Below are experts of layer 4 (counted from 0) of a mixture-of-experts language model. Rows are named router (the router's row for the expert), up (a neuron's input weights, with its number) and show model dimensions 0-191. Each number is 50 + 12 x the weight over its row's rms, rounded and kept within 0 to 99.
Before each expert's rows: "comes after" lists some tokens at least twice as common just before its tokens as in all text. This comes from a sample of Wikipedia text that the model never trained on. Tokens count by the router's weight.

# expert 10
comes after: " https", " the", " Career", " http", " Holy", " Enter"
router:59 75 70 40 67 60 54 37 35 30 66 61 33 37 46 49 46 34 56 58 58 39 61 50 40 58 59 67 67 69 40 32 41 34 60 67 67 60 69 42 61 45 44 55 66 63 63 38 51 47 66 68 53 59 32 66 29 40 62 39 62 56 37 59 73 49 46 40 41 68 38 37 37 34 69 36 57 62 35 37 62 59 38 35 65 63 60 38 59 33 54 45 57 33 30 32 53 44 46 53 50 55 65 42 44 42 43 39 36 37 37 65 39 60 56 38 51 57 65 48 38 50 52 35 38 48 57 56 58 44 36 63 59 61 61 63 42 39 37 33 40 52 62 60 57 63 32 42 52 44 58 33 40 36 50 67 61 34 56 34 65 64 37 35 67 42 29 62 49 57 55 54 63 60 63 60 56 61 61 43 33 52 45 38 56 38 58 50 28 62 67 63
up0:50 46 61 55 36 62 49 18 52 56 70 57 63 71 66 65 44 57 44 48 36 59 72 58 36 68 48 43 68 39 54 31 23 38 39 46 53 37 57 58 39 46 38 41 55 58 58 77 65 48 58 58 51 61 54 36 38 41 40 40 75 57 39 50 62 46 60 49 55 52 38 55 36 49 57 63 39 56 59 48 58 64 62 53 41 45 47 51 61 47 52 57 43 59 51 35 52 62 09 70 46 61 58 49 45 74 50 45 40 23 46 63 41 47 60 25 44 35 33 63 57 17 52 37 49 55 45 48 68 45 33 48 52 50 72 51 33 58 51 64 41 63 27 49 57 20 41 36 74 42 60 44 57 66 51 50 67 63 46 50 62 43 40 52 45 34 38 49 56 62 63 49 43 57 32 42 68 61 53 75 41 50 44 57 49 54 51 31 54 62 52 54

# expert 8
comes after: ".", ")", " to", ".\"", " 21", ")."
router:59 74 70 40 67 60 54 37 35 31 66 61 33 38 46 48 46 34 56 58 58 38 62 50 40 58 59 66 68 69 40 32 41 34 60 67 66 60 69 42 61 45 44 55 66 63 63 38 51 47 66 68 53 58 32 66 29 40 62 39 62 56 37 59 73 49 46 40 41 69 38 37 37 34 69 36 58 62 35 37 62 59 38 35 65 63 59 38 59 33 54 45 57 33 30 32 53 44 45 53 49 55 65 42 44 41 43 39 35 37 37 65 39 60 56 38 51 57 66 47 38 50 52 35 38 48 57 55 59 44 36 63 59 61 60 63 42 39 37 33 40 52 62 60 57 63 31 42 52 44 58 33 40 36 51 67 61 34 56 34 65 64 37 35 67 42 29 62 49 57 55 54 63 60 63 59 56 61 61 43 33 52 45 37 56 38 58 50 28 62 67 63
up0:51 35 18 65 58 42 57 53 43 38 39 39 47 45 48 46 34 51 45 56 72 53 47 44 40 73 59 41 66 41 51 60 29 47 60 74 45 55 49 60 56 43 39 30 56 63 33 40 71 43 61 55 26 55 50 45 46 36 45 50 75 62 39 36 48 42 54 57 49 79 55 55 46 43 68 60 49 56 70 46 27 62 43 40 56 32 43 45 81 48 38 48 60 58 62 42 39 50 29 09 51 31 55 44 57 49 59 45 55 39 66 40 41 54 44 39 43 53 57 56 35 41 67 48 62 47 60 62 36 68 53 46 62 45 47 53 58 22 48 48 53 50 37 48 32 36 38 69 49 37 54 59 40 46 48 42 51 52 67 49 49 53 26 51 46 36 73 18 76 66 39 54 50 51 57 49 50 54 51 36 54 51 49 26 63 54 74 50 46 39 34 51

# expert 56
comes after: " (", "\n", " \"", "-", "°", "″"
router:53 63 29 57 49 56 63 47 37 52 55 59 53 42 60 57 46 54 63 63 52 43 63 36 39 69 60 68 68 47 45 53 45 27 44 69 51 58 66 48 62 44 17 44 72 54 61 47 24 51 52 61 57 67 47 67 49 43 56 43 56 41 46 50 48 42 22 39 45 48 39 32 28 51 70 51 71 65 51 44 67 60 41 49 42 55 60 32 65 50 63 43 61 38 36 28 62 45 52 39 53 62 46 48 38 40 29 53 29 42 48 63 28 48 51 25 63 56 73 34 44 54 67 49 46 40 54 41 44 54 33 59 57 66 60 67 16 43 39 35 20 57 49 67 57 40 59 51 59 52 55 50 48 44 58 73 46 56 58 38 62 66 50 51 43 51 31 55 41 40 45 41 60 51 58 42 56 75 63 55 31 66 43 44 53 37 37 34 46 52 64 74
up1:52 58 40 37 66 38 52 70 41 44 58 44 64 54 64 27 56 37 56 55 53 57 56 41 40 52 45 45 32 77 49 56 28 45 49 62 83 61 67 74 34 45 53 47 61 33 61 40 56 48 48 54 60 19 29 52 58 52 30 67 39 62 50 38 62 40 50 45 47 52 55 35 39 59 52 65 32 50 58 57 49 55 39 44 52 53 37 63 29 48 47 56 35 43 60 45 67 58 50 58 53 69 56 48 57 32 62 63 60 31 56 53 21 46 49 28 56 71 55 75 49 55 49 80 48 40 50 61 37 50 50 69 30 50 62 52 46 63 53 52 39 55 48 64 35 33 48 72 35 60 65 55 49 49 36 52 46 46 33 58 48 50 71 75 58 62 50 57 65 47 45 22 54 72 57 57 43 54 57 45 57 50 33 20 35 38 41 43 36 46 49 58

# expert 57
comes after: " |", "\n ", " —;", ";", ")", " medal"
router:51 69 40 45 63 67 62 41 42 47 49 44 39 48 64 42 42 34 54 53 68 46 66 44 43 53 61 68 59 70 46 34 44 47 60 66 52 53 54 37 57 39 40 44 60 59 61 41 40 49 69 60 52 43 35 66 44 39 68 48 63 67 48 64 69 51 48 40 25 59 34 46 46 31 67 44 52 63 40 43 77 70 40 48 69 54 49 42 56 47 73 38 70 38 45 47 50 45 49 46 59 53 55 39 56 48 39 43 27 38 32 67 41 54 49 49 53 52 64 43 52 46 43 45 38 29 54 54 67 52 40 63 44 66 62 50 52 37 36 35 33 67 46 70 57 55 36 27 55 33 79 42 48 30 39 53 71 34 60 28 63 54 40 41 55 39 30 69 46 37 54 41 64 61 69 44 59 59 55 31 38 51 27 38 70 40 60 43 27 57 75 56
up0:47 49 56 41 71 48 58 70 52 43 41 53 70 51 48 34 48 30 55 49 54 59 29 63 58 68 42 43 57 40 63 59 43 54 47 52 40 14 42 43 48 58 54 56 51 52 38 58 65 60 48 43 50 39 59 28 56 41 62 34 52 33 16 56 59 44 38 39 60 73 51 45 47 55 37 42 55 71 23 18 67 62 53 44 48 52 52 51 36 43 48 51 55 36 70 52 42 47 48 69 37 62 35 50 57 35 32 34 37 71 41 50 64 30 55 50 50 50 60 44 34 51 45 43 41 40 54 46 66 51 67 67 39 51 37 50 50 57 44 35 26 33 55 61 51 88 40 33 50 41 47 32 63 57 52 48 47 46 58 25 62 36 41 73 59 39 37 51 40 66 54 52 62 44 29 37 65 58 57 57 32 53 43 46 64 66 53 35 38 56 35 35